config = dict(
    n_experts=128,
    activation='swiglu',
    moe_layers=[0, 1, 2, 3, 4, 5, 6, 7, 8, 9, 10, 11],
    positions='rope',
    qk_norm=False,
    init_std_up=0.0277,
    optimizer='muon_variant',
    beta1=0.95,
    lr_head=0.0229,
    decay_shape='square',
    dataset='wikipedia_en',
)
Below are experts of layer 5 (counted from 0) of a mixture-of-experts language model. Rows are named down (a neuron's output weights, with its number) and show model dimensions 192-255. Each number is 128 + 24 x the weight over its row's rms, rounded and kept within 0 to 255. Numbers have three digits each.
Before each expert's rows: "raises" lists some tokens whose logits its average output raises strongly, later layers aside. This comes from a sample of Wikipedia text that the model never trained on.

# expert 58
raises: "rm", "ri", "ni", "rd"
down0:153129103104155080154096123125146130115146104120120121149068112082104136128127131150145152110155146129095142126156182119079141108150113134117167099158157131109080081147140123157116131121138183
down1:110154142076114121137102137130152125081127124092093134109111111152123145137130135154150151161093116112092128124133129147159144122126155120078108126150117183138104134111135141086190141178141099
down2:111122120143137148101133147114119130105066156132108134104157140095122142134110141127129119132084158127135122106114127127141110131156100092140135107105127109104148119125096112152050100130110128
down3:135161130076169103098106155147104098114169142112102123113123098139131113122146112149143153124129111156086123142108171091174171125120120138181144112136128151133092104130104093097175126122102126
down4:126140109177149113130111146144161110169121107152141119113157128111072169137094158156108156171105186119124122121128104133124095174159130115115153114072135102090153131141151148116165139150088124
down5:109113091154136136111138143108108129180114142155139134119109126158089140143130143140113138182095157108118146136131161127126129132110085140150140086141117099115155091110174118095113125134139165
down6:119103122106126085150149160113159113121101119135106077134154119163109164119127152101113145160133131108111147132147159129154123136145109126101133153110096085088099125129167138113124144096126137
down7:120094137147134120126120097122121161186095144155133170134112113095105162150103101125111159137137128114139117106142117158158104119133056168110094157125103088121118137138111138128109100160147151
down8:115105155080096088145136094104178166159134161069157121110154115120096150106105111136112105111112151132101130111112121159147114141133138115113110065173115097135101115136126098092129104108145125
down9:109159159137116104110132109110106159153124116113125127127180155132130115103119073114119132134149141173123145132056123171154176118131127096150134114131137112163144179088171109079116106159150186
down10:108164170144112146132145125096119125138178136099109171178116130102119121134127148143125164167135117128158153104117124145139111135166149160123126071146136126108160108104131128173123129150110128
down11:113141127113106139101141156131086102092110122140116133142157136116157118118146137114174136135143109130123124175102133208150123099140076153156094134124124133144115156136174125165132131093152155
down12:156093064138123118110139123092152154156148116093102094120117105169132116142153122115182129136136146090134139166171149120159123110101114144109147081145144107154149090147128088134138124113168118
down13:098061124089126126122109100132134151143099113150191100154123162089134158138119090129153130179099137167137140077114168109123140130132124065114118111124104130134130157119082129149111076138114129
down14:128118108119177122124104092140134099109127147121125168115136150130125128129094134114156081126113121159142089110127148178132141129152132169117126124108141140108127092129116129116159146181070138

# expert 37
raises: "ion", "ian", "ata", "ions"
down0:180138105067151130125093092135157104177138150128139121103131125122175135118100132104160124166160135094139124165151125113148129164108139093083136153123130073144112164090140110157135187132093126
down1:122104145088127122116153119141146139147077139128144147110116092120108110122129126105169182120122125167122171151130139119099070166105166147150152125168121119113145155109140135115120134072096143
down2:140103089136152135161134122150108143115101095087154108098086120138133146143111113136112127151153129126102095132119155120136143146149107090112140118150146139104124172109112150157123158129105148
down3:100169115126175127149146114114074104107096138112119111124117120129116073114111078134128155114152127144151117148133140093142106108130108153146147095124153153145136110116068130081128112127137178
down4:132143133099118075143135123122172113136092094158152097159127120110145101132128114119123160127107173109118108169136137209141096098114087168122089147091128160156106151114119148108130120165146124
down5:155083084128140123143133095091136130153152162136149091167136114136152116112120145111110159141141101110132147086154123161078155130135116161137140145155111078153121102163147170120112137136108082
down6:144125148135153143105154117172114113086192115140099100117117091116112160147121128151109165137166123146134117121141131087177100099141141131088114109140114085137125086140127120105113095108123107
down7:187123172132123093153120126133184131079136159120116166132112093110148130186106154182087123114137131128075151103108147170143138142135182091114129203174114161088099103116151132200149148134102172
down8:104120144124102152116122129109145125143167090138113110148125118109146106126099154128116117126092110086173149128084147131134115093158123126128152125115106123159126126138110161094098094146146110
down9:126129129158087101112152127151130118139142124161146133157094124159108124126098131125165111127146159140167119165130108164108149112117126116130130088152152108144130141168141125117093138136139141
down10:100089129138107142098133102128160130119101117127117124116090125115145130106133131123096096158105133098119129121140139121175164140145111085105158145092144121143105124129140121122158145116116146
down11:129104115154111181143123152145126157137115114137129134118156144100094172153111165106163095133133135165146125154125137141136136155120085145103163133150144131119120070120128097136109131138101132
down12:161068185123107131103123111126108195103143106151100110129159133114125136124128114130117142152143131092111171108120118110147135145113105127120137113105148139119166129091147124105143120138134112
down13:125132121169100118121142134120149162141116120112146109126113130080147170093129160114140113138152198094142132134179164119163148166164134129173109115166115138125135126143140089136163148112170144
down14:108160134134148177131120075170081137125148160127112113101096129140091129119132095076140119142128134112137113115140152097119151135131114101083144132126123130155142126079100148185150168140175134

# expert 60
raises: " the", " it", " he", " most", " some", " this"
down0:143220136151152178140084122127140133126124162124149141102094165097153132121110108159144130134125132112099105141149145119130129158136132167130136129132118129157110132104087116156108127121142133
down1:126102132131107134116136173112108119136141157127126107094102130072119140108174119115088149067129151086145134135132172156127167142133110101114118158136151104162151104160144169169122140156144140
down2:143133099139112163142120089117141112103136080137123147153107104113121104131124107145098132156131138117127127157167211110167137145106138120087116168105135113098111110141139118156112094118140159
down3:096117107117100115141127120118137117127081124126123151095129142122107053116120131123109161099115120161128091107129134108146103131087127122097152137145145171162142091155114134069120149142144127
down4:164132113167123104089113099149134107097112100170176153127129137162125211094143120082126133139090147113127168147152132136131117116113119147123140165173130154118124128154160151099077158140138125
down5:144144094165169129161099118105138129082107148130135107149109114119180123106100117154093149070104112127108126073149114170117094126141141152141143143124104124154137170142069072147109083101158146
down6:138087131080134125098138139132094104101134128169167099095156131141122126102145144116126134096130101102158159140134120102165108127160123125148082094115131160108124136128116115135174139146095190
down7:102174130107158112116116164113099105122127146139163142118130130098126091146120092188152149139150149155101131167131179167161160136144147161136123147109119080112101146145114129128127154169127152
down8:131071107178098127167132074122098144085076164118143051165145147112097234125125175139128166146151166069127097165136127134153144135111132121117137128165146136108126119136111120112162148188099118
down9:145158100096076143147133150138110135117127180138119134141135150117150164137124120137119099154081160139116110145111144104131104131127155138191143128119130156051149152084172155109159141107163099
down10:126130116156142174145148101102125122191123105103143140148131150171097091096123153129142114147129125159126168099114137113119155158087105147140143102091161164101120141106137118147135136133174182
down11:101158191093140121116125139125172146137143111083118165156149107168118162115140120137127129151150123115137115180144122119151106147142131124134159145120104116104118132111129133123130112102143135
down12:140105113118147163154099116137125130092117148107102147156119100154157129169162146123102150140110097111102140110130110128167147158145155112142089142075136121172142134102128117122135117150106115
down13:175150078139108157145133120133085126113166131148095118131149110111112166131172118109108141127089136139129118111099127142151097131112089107125147126168111145177129095143135124116155155165116093
down14:136076115120157149171091122175114153124127149118105140106104121130116196116151125117146150140125164163155117100093140135138168083111137092117125135092139138142150145136097121143129080084088103

# expert 100
raises: " the", " |", " in", " as"
down0:143099145132091126170156142111160087073056124116115117134132152132117108119124158139126171117135127158131174070126149135093129124152102102153129147125131125134132120115155127103134150142155060
down1:136148147143140145114140123148142131098065114109137112133135151133128135122190101134157090109132110168140109081104177155149104154146161095141113107057205137142144100107119118136101076072159143
down2:110143109155094050142118150129094141136134073172113132123143131130109154124109110139088097139104111166066147114093106076145120101124147124107133090127124137124158150101128126111122153128160132
down3:111091129126107058125101143134139153116133142133117134157121132162143130125153097124156162114122102160126117132095153120177159138110109115130134112143124108106095133133069125080152144106153107
down4:162147144121107083124151131158145154116133147123133159157153137108098136140076114103113167136105135076173129156150140082184126142105168118158111143139145090131123115143111129088113141126141170
down5:126135120149105138120142123127120107112128163143116085174078089115116072185175171126113101096141141109122136101140105139078122119126107128173115146101132056099110153101161142120115110155161127
down6:130107111159108137132112086117176127106133111111074120126096153116158129108091128135119138159138197118150106178101109142137119158079123081109130186115126170126122159121123073130136103125175094
down7:109137148121155112132139155129114120116118135121132112114128076082142114132163163093113109131122119106131130099116150109089170200108151095142099141107151121190094138113100139112129132153141094
down8:130132124138127154155158129144134178072076107125101164171147143141114128149169080099128152085115116145168168143126142185122132135134114149120120079150141165123187140103100118152113122150144115
down9:137148131093109135151159162108126116135122135113109112118128128094121052125108086143119088078099129118089121145107123104142136129093153116111157103162117125118129117158112115132123108127033114
down10:137114130130092112129122094118113141109135134107075144105147146150168139156119134072148165157119119156069132153147117144155138124103137130167155143146158149099157103099128124134123161150123140
down11:145105176118129151100152146139115154094135140128108129178093142144162141117143113118130123126141136152146103119142112142121080132129133117101074132100148153121133119138086123114129132146128146
down12:121149056148121112124098090169141133107181157148107147076131113091102093098123159157124156149123132126108139125119137159155133127132102086169143116122132119146145170106161123151138142137148143
down13:177097142103132083069146103178136133149151102138140156119132095121139163156173163127097144170121093124123147079155131072132140123144162111107078135121106135107111131126150136125114155146133115
down14:117125190089139134096138101149135140157144106132125149132071086131133121117131114151111125102117144164183110181170107140108129143102133156119165122163079158131116158144115123132134122144090118

# expert 96
raises: " same", " place", " latter"
down0:148090110132122117101162143147184103101141143149122120159172153138159063121118121131150116128149131119096146155167100124137138128107114099167124100082113160080105118089157127136106097144114087
down1:131120171142149115141114100125119132108122115107139110121131150126160049158143116164168163156148142134133124099144132165093137094127171108104088132139102174105142107142107123118116141119116141
down2:137106132062092131092177105147105092103121114135072109100149094120103129121115136137104122146111135088135137089134154138112128118139181119117130119146156087111128097112152140154118129120111150
down3:122162058140098151107160157103130151142124126120130104119117120190107080130107130137129103092092151142118120132110110114134137107122149158133126132130142150132145145110140092145175099104153129
down4:125122141097161129126123099104111138137117098176116136171162155161125150119147127159168115163130130108120105097111143124125168123112122103117132128114165104139144155125079131083144136078130123
down5:144099172146119170108127080102105094117103152087131074145138111123142134117128119130134133148132150161153112149110150118139111150119103119126170131106153116135157108101150118134123100125168110
down6:119087168128104118092091136173099135114136153103155147099161113091098064125087093141128117116097115112157131151156146122167107108141123125121122143169105109136097128076120102124153106111148112
down7:149106123123131112119131144141135150185120134152118133114096116145158135115147111105126093113122189092126132151100142152149112106125148146129170127125148147125093104108157097120133143153125129
down8:124127155124119132171117110145112110153139164135122112141112104106135208114150150093076135072099151130167145125140116109115092123107124128117107127088101139089115134119112091142146156158094116
down9:113107100127142127123135104135153145138171115124160095097104134131129068136138138174167128163140129137122137145150157128124132126157127157112150090133103170107097126133151129143103101109110156
down10:121136076116153130120141115157196121108136154113192146111096100141130098167135137122128127135163147137095063121154163119125126130118135127131115131130087145148107107153068129152123133106133108
down11:120101104134138113113109142101147139111129158102118104096135165089115157141122176100100132166119078118153126110171128190160113135165106123118118128119160111065103103124129146094140099086136146
down12:119149088137121125171097135144122120143113125160147140098068174069108120082114092119133147152119136107145141137163130114101194103057123142124112098138141128140114113116136101141129127153160133
down13:127098088095122119111142102092140116145108122136117135108132131130086000175130088140162129077097118124147107103083164130120122137159127109138121124134153117133134106186158115139150133133157171
down14:162115113118166146129122106143129102123124147107134116134147122061102082139106142119116152122098138114117097171098141098123117141118179133151124121110155141131113164084132118123137148119115121

# expert 62
raises: ",", " and", " in", ";", " |", "."
down0:150113094157127133113119108098118080106144146128117099152137124152130069171133138144148097120168134142154119090111119094117098161086105081158127145144102121112121139139169125107132094169149138
down1:124112086105142123126104112129152108163117122090153117128112155156114055102101116116154133133132149063141089107144123158127145101152115150134104160128073090185120090103112110144100115143099132
down2:131108113177098123112139096160189169126186143150124139175152113123136150156118094089138102132114133132124131201113161108122126106105122162123129105175129142138162113107110127145141140159142134
down3:134139113129160148149161145151094156143123139128131143107145093138103215116103118123137139111139146131094119113105182101150104098129106117125156132160177104102130129127156106099120122149108108
down4:173134095145124117102121129117174121114147116119128146191121098159103149098099130140155092151149110123137142115115149130150134137161153102119086102202114124133135136105081170122131146108154122
down5:130155154138136108097137125142163100139114125130155130159125161167155189175109137098082092113160162153126114127157123111066104150093139098123132126118149148145135137133143144124142113137148098
down6:115090108149157151147126121089164148139129156158082121107113089106067116112135101154119122125107140150164132119088161118131128118143136130121115136078115160147122087146163147135097111116126136
down7:125098122130068114121133121170109128095137136141109159104145120170125126156128132101130114168071125127134103134130143086132139146106158140143143128192165167116164140107123154115142145125101135
down8:154163164142104148112146099117132116101123135096114134114121137146098226150095152134111123132146099150120099111150137115124113122123115106143167078135154102089091165155105101099103125101157121
down9:107133067090141140125080121172102112137105146135150145099169125111128073140112112141167119125103144165113113097150077103129098128085108130138108117091116147092135098150109088152106091153101142
down10:118135155109105110139144114059138113142110108130096149128144138070118085104119167122122136114138152094181128167084144164113106127134182171114111113140159118132118167139106121160126173130184120
down11:130147071137131150087158082154137155117142151124105124120113052154097103159145140116140114125146156100124153148113131114135135104128143137128128175087135115144152104116142121110090116125146096
down12:137122174095168111079124154120126116120123082114096155144111174090121119114121105111132114155166124095136156162149126119143122117136132139138142130101124104112156123094148119115101126140125124
down13:119145099115113125093073106122129126170150167164105142122158134117105168085145129151159140128112119130136117129116097168171115125123093152123141130112117139115148127137093056148142100127155154
down14:135069087135157151172101104104135118123125128120164139133138130153145158127126109117117106148087161142118112179171129100153150110113165158105105117132118165108105119158132156126100153156162157

# expert 72
raises: "us", "ative", "oster", "usion", "itive", "ional"
down0:127149158138106116132078136138122173105111125138119113103087135136171104143126115121124110105189131125158138174162169108108136118118105126149117114143109112144158165148115140149142171079140150
down1:152147175124079143137129113135152129157123124142141069090135112117127107110088096136133143150158143179134158133071092131134138108152130149092141120101108119148139138130168162108153139114120115
down2:144116104138124162122097187126151141108118175141108111135140166116117102106136151116167145146090123102151115163182131117138128110146123123154093105099124140158117105133105148139151087089151097
down3:087131070113128142115097106159123114146152102173132137155126150099101163068127143126123122127119137080173143113135067115142140118127129136098111171117088096122096045124136106157135104124092125
down4:137163096123118139112089114098127139133123113134091158121184091121136105122139097153142138142162140106109116127147131153164154122171122167135115101173113136147127133154125135140105121081105135
down5:100134113175129130183113131082090147164110105117138155125106094125131122137129098129112084159132144124145126133129147118161105092088125153130133151152152146147119153111140172107128116130160143
down6:169172140115119101145147165124142128095137098145165114124167129111116150104127144103100114155105162082162110114130144141130129144139137142105146118156115146134137115183128171056115102148146092
down7:145101150150105103152146174163106141110117169149131107151113144122099065144128098107116129107181147119088124084150133126056128145109160125151139142099127141141120109164129140154167123142149129
down8:120090109160148119087079138161130127104137177143131095142142135134114156119144128112150117156072103105131126152139126128119124111147153101157147147112123102168123166110123180154107105143153134
down9:162112123178118156156097130136124115132148127129081125149097078113101087139149116132142103117098170111108147148106100141146107152147116130138113118146132126133127139143161179115125099114134132
down10:150113125133110116116117106112119104131131106124095141133143128135109124114134115144120098138090092102160134122124085180151124127116068109105143124076129141160113118122120129162097091162138116
down11:153084145122105159152096109168161138124156112122143103125134085101125139120126142109089119076128134134154115155126127178143105150134151104081095168144090120136125086106147098143126111114127168
down12:120075110117171137116158149147178126126119103071133124116165090112148108104135173154110142135150120131119121103158166145141130131107092084126127123119128116136111083074134089088186123121127109
down13:091147119082160103144144124101117112132159109121141121118150141122108114080152122154107144121112131139179105094112105114155124152130126090153105115136124151149118118135137113124142143151059150
down14:110146145125124153115117162146141109133125156141137128118154150144122115133105147117099149158139158149083112118130140155110147111117152145133088144083125130162134125153104164143126161135095189

# expert 35
raises: "hen", "od", "air", "und", "old", "ranch"
down0:107099115128103125130112130126119117115119121145115111129114149129101184150135139118127151096116157120127164166140121091113130147106121113120117117135139149132116113139105154137154117150136113
down1:101131141132140146104131125093112155129165131131071151100141114093130124117101129143130110133150160180141110108096130126195162133132141110118137085146166082126127188123135138151129163091123107
down2:162160070135156116132107152112099118113115152131155131131113170115106110143113155125122131179161122155161100163123119152156144117152138111129136120115104090132157134123122140162147130134055118
down3:144056150146120094091140168156103153153126130098148149162140135141130141116110113125121092106138145132109126105162106188144129157124182132094115167127113146078111114158099108118097147116160168
down4:148113144116105098123115145140141102121086085141120138115146117092116133128115159096164126106137168133147117127131121105136090132109165111114154100113104125105173129119138106137099179122168162
down5:116140086114104122143159116132141092129121119133118117120095097110134184112161105175106078092124143105055098116159183149109086126134125103144111142147146134137160128109090149118143152146114141
down6:109099139105139137102140109135108126115106110121099171098162106123136207141130087137132108091147176141077126173151127143135137142116126116133118100110111126150119114132113104104117151126126130
down7:115127109122114182125140080122171181121121137084145155136111116123153124104140120103097078115157090132128128141118102104140133125160141140115130145125120146190119137167158151161156135168134127
down8:115094131172173125165104124094094134115124125124092151143110137171091136120111133168136134148144137113123111110163147138126129093165139112099154124104148112105111068102096113117138175105095111
down9:111158131127141115133106169118104113167122116144075136158129100127137156119144150149108090122092119113088114107149148126108172151135120101123088140135142133156141124135113116123161154156090119
down10:117090111138128120107149067134137154144125099109128123137096120121126117115143119121122114101080151155088121139111147185117105135168137144151145090158141132136149136167083096143139110141175141
down11:119127116131181128130138133122068131154141112107138112132091086154129107121125076109143126122106134094118141163148072117130112114178159091122094102137144148139086142121140144143161191149135118
down12:149169130106138145114099121113111112128101109107150133148125137136161164138108117144123128168130083097109113076112112092140115175140109125126094131070093144131121141137114154174129159134160169
down13:143102113114141100094142100164158116137108126088139072139155141144100116120150119137129115125143141107086109144127151126120197085113133091163176103098076129114085137115149166107113125154134129
down14:116151094117162138186110128164117131148120135187103095110127145143131170128126132178102100141149140089110121124136159119132148157132124156167136108166115101151121161139156100169092128125143141

# expert 30
raises: "idence", "ios", "ol", "ist", "ties", "ion"
down0:132142080130107159153114120130149135102155122135118153110080170157137159123130163109122142105109089148126135175162159067101129142112154141102141149104123131134150146080144117106139082162146165
down1:156145119134156127156143120144149146116144115122144171091130129142126124143134099123176131085141107126104143099131104118093145086115151143149153140089109144154157124118150189135122156133128083
down2:149138144128109145098139132077144138135100107095125146121124116168107121159155139102135113150142137105156131118145178082124114170156151096113140161097159129104132160145143162104159135148084096
down3:119139093157106181024077114123106113140141112132134148143178148137141129090115116096158128110122130114182165170161145096129124139096111153167083130121144151127134152148138168178147094167153129
down4:092134142125125102118147112143131113136132150129180165152123108122169137127139128126168129118099118125158163124088142213116141128127104139152105137115139116124121113134111115099142134139114113
down5:130134164126127157134117148112075132102108131113145113140104145187161127128136131126155133122161110143154138124136084118118159134076142140100109123147133145152176147143149122123128155135128138
down6:097099082130081124140145116095102145109112118138136099111131143151165083137122075162131135132140168146121125172120132125109106115150177109116151116118142108133123198129149154124125106123129122
down7:132079128121124113133163138107109098139146144120084117114144096135133130134119148132118132106136121146158131079119133113112098144147101122151109153133143076145145102127136133167105125125117157
down8:147162143096113112145145117145133123076186107098124083094117134073128177140120152123122127110119106139122112108094112145133119105167107113083168146098155160120140097138129121094149145135162154
down9:156150168144143086144142088167114121086130157132120166111091147136142100165132140108092109136097168072072134157114146101141100114126123171124138150129124139166120095110105116108095105103157113
down10:142116115135157138145136104154147151067139129129107162116122107110097201100156147151084157160133129139083106071171107114131141137171166119073116116111113145164116103174173126080141155136136125
down11:155103149110114117152121165167125100092166131104154158131104133149111137149176151133154123153089096117136151150119128126145127122145143126144129153095102110091103094161106137126098119122144136
down12:149147130100168132147089122132111114150194131145152092128104129125119143123164136137137135116116127105166117149124158144151121121144170105116101131134092121094127059124149166168122119112140121
down13:111121088142150161152080135100116167146116129117159127118158109140146143126149106081118083160102177155136151141130136124143110124117091137093131154138144120133135120131130133129133165092153159
down14:130131122166127151114115161161100133134123117158092152177111115132165117120137125119100139116087136117106150154134132123106108098127142152139126162119159163123132161116125117113147177115194134

# expert 26
raises: "ew", "\n", "\n ", "iano", "olic", " –"
down0:108170102140137167121065142143104150120113102112110141105120141145164096081140121137125119132155147112138126152108101139099134121126092153142098099125160123075137092116150106190099126130088175
down1:105123140195144108124127135116130143174105155109156099169125107104096169123098138116136113074166124160163130066106149131106094105113132127156146096098155128093127122151125089114101126119145164
down2:109097123115143069150111123161107114143139127116116099066161127132118082143111112141156125130120100159124084141114080072121146100151100122123144101120130155149114104073165149146128091104126126
down3:160116143105135154157143132130160128139131144138139179116134145116125100103101107166101105148111107167152141151139093086076173106103124137115174116123150104085127142161136101074181119099147098
down4:168122132126114099102113085122143126128122154116135140122121103144136150133118153139139213143126159142099101101106133177107112129129069122121107110173147159126136154106073154102145089145146120
down5:132159092089150112143104118097086102173143138118127149149134122118103138133144143116161125158094133164134129105136110127145149129101150167122128126114101141089170118130155137112123156118069133
down6:106071147100142118191174116144121104140105121119092080161143127136127127149125177108101130106090157100158150083106153091123134155155131082125093142167164189123141157097120156117126137131136137
down7:118145149062119144112084121122118124189130132122071140107128114130113147146112147102135144094136161171112170134115090121127128131128173134138094131130161128113172090136112082103142148154143171
down8:184088143148095137141123092147111097083139146111089144147160134081163149092074096145060138104127087117154108151141132136140114074108163143157201132136109150139113137132096119132096145127171111
down9:153094127133151139144083108114113126100146132154156151116155170144095144151087115154128108147127101131145119151136123116110137123128148110122130134128131134096108195057154119099189121122094099
down10:135157112120165110088133142167088143132116161123103127121110154114094119146110126123161110111110118153110118120132103135147151112165147150158129121112127080090161126143116133082114089111187105
down11:080145079144143139138108144156146116157161137084103119138114137114168132102147167097140112142120123129148172128142128131175160157144161144068086111110127101145156112161126164128096132136132124
down12:115145081151119113108124099167105137132159110135159119136095133155154150101143097138143140162154162126104143157150109138155135125142156133152105072118109126145108120113116140132111167107068127
down13:118132133125115158154142073095077078119140145097130107110123113127155089142144097098120096120134100098110154140143146097107161149152089192122095087117107149137139162140140165147116139111129128
down14:108117113150133149137125103113131076118127116166098105135117084134167214144202156090086094160154140129104122102100136171117096132147137087123109089065155139150127127149161106164099102130172122

# expert 56
raises: "a", "ed", "ian", "os", "ae"
down0:151130123116114146160163126086116137133116068109138102127180117136085152124095132151151121127160151134122147109105088141111124136178120127167140121118115121123123153111094119146155107125098151
down1:143128167122117125122110139127123130115106088123141127130137149149125122138115142104163116152136122135114120131139121142097117106105108173111103118131149060138166130088092089111140141131131191
down2:142116162140118094118117084130113146111115169152072157166100111143150087156101103100123090155136103120172122112143115130123136107122123144149060110161161126115137189121129154117154127123156152
down3:138147161125123109158124110143121161109163116115165133152138134127111096111118116078169096127138156094150147143149075104130114130143076140109132101161160143136117111077131119135120121183153097
down4:108134160122082131158123116151081115090114118146146135149127127131086097156143128102115105127125154119165121109160127132140072136153089118108132126141145167088142116113127140132126107157165106
down5:096136135118126112137085127150112133113096129125124136110113116090129116088176185101160141134109117169158127136187134144136128106134132126115105102078119157123131154107121115197154123124130141
down6:171109148122158142173113108124125163132116142136097131108123095110134152139133149155073111141138152151106132101108147106118141153121129124139108137169130143083145104142090135072142141106145175
down7:090094101084121141141167176135098114166175111091118130114084154134104086164098145112133156106116141157135123138138134106145135133146112135122146142125151145137103135144102151099136111083126116
down8:087102177116132119124112142139139135067153130067124152118143146172102099124132138093153144141128146094097128143148137149097162141152127144146116122127138065130131134150171131107119111099178115
down9:154106117125118109197132136080135157115135188134125136117133113094137122107119133126132108128128112107130145132144147138132156117097085170176149153101092086123122156122109147131122144139158129
down10:123132136111131105140124145106122094121126122178163160112124178139147097101103104076161137126121116116115176109124107145135113120175103138122128131132083092147153116103080107078102088127149124
down11:141142126108135128146143110128145131153180129131100109117180125124119139122137115113115120149130131148138119125112122152128131111119115158114149127162130140148112087134108061165068097128126142
down12:106116146166171117107089122160143090125086097154140112134120110172107149162102132137078119133154112117126137084150156121129147072151098079144126125138137156134115147145166140136117160155144165
down13:102113146148098122132130113124131097090126133131116139140127124152078108118135140105088066127162146118132130139160152172132106133120128094110086140124105120136151108116092120145137183143118147
down14:153144101102180133148132125164116112115146177168081163093086102147124163136164154100112130124085137128146134140123117161187118148154105087108122159110139091103113107155143091160149116123136112

# expert 106
raises: ",", " and", " (", " B"
down0:113145111103115149117131109138152156138138096157128102125116134104127160105116144157151097171155132116130126124137147147125129130101138113135096083142200103124140123090131152106128106140105087
down1:078137137163104190128135129114133129105145122151116125137143112157104125076121133130088101094127116159135148134125177078137088168156101113110116099113116149131143152115156119148162100140150137
down2:149106120145076089100117123144124121165136149116145122128153157134123097122170135100198152125135153179140111138121140138136106130088114165151146134128112108146159139147142132127168067133140124
down3:154105124119178160088138087127121127118161128137147140132165201085135083105122127127102115136085107110139119110066151131160130158138114148192140165139171092127148208143132093100132150165178121
down4:132156109162097107127114123148135141141118115127172102115118097146137166099133183086165137160109117120098124173149118126124150106114121131083085090155105142124133159133124105148121152136139062
down5:102116117148115124137130164086130138132155113150138143109115165114117106118176117155152139133145121160144145071145157157125131167143095120162122106159142123107108124102170086135115158144170098
down6:113136120124149147100144162112151173148103093098091100131137085133101112116157132146130134133110111124171112149141105107122100157087115166132141158116085108153165136104104159180140105084134145
down7:126149155137104098130106160145126121118089114087130075138124136147165119108122126119147101127128106141113157100095120148174113150141105093122144164174089172114141116171121119086112112115132108
down8:111137142131117124131109092165135130100123149094127095145127137138120130150100128099129139139128172159154151149150161139099155158170104167142093100110119122133120163110108187130165155114101164
down9:126112166109128106137131119166104184175150149121156087192133111123162186146135104134072150146171103149142113141110147131123096126114172132087143146153176112077168101148145147125098086105138138
down10:162140143112109098067125095156091139105096124104132135110114124146119111145118163130077147153099115153164113139133131118154101145147126108098146148154127137100113115128125115097106139112116138
down11:083109143151198141168119174134113113121097149135086116098152107125088129153130126148142085098142122177120139073121114108138147172117134138152117132096122203109145110139149143132103081144163105
down12:121097124144154159091123134069120143140145094135147175185158123140123123137172156074130146119163110088117165128143147125137135136149137105090148133133114132170081098096156088111099119130121133
down13:086170098138160173172106096169166147121082106151126123130116150136124088083103133168188167125099152119147119160119095135105114103121124186090116111114133103136137158109108134120138133119133117
down14:142136128163122119170137140102120129162139122097106119104117175139119125069128137120129104151161155133146129106092133139103106083126110101124136166133170110156124140158136146114121143118117149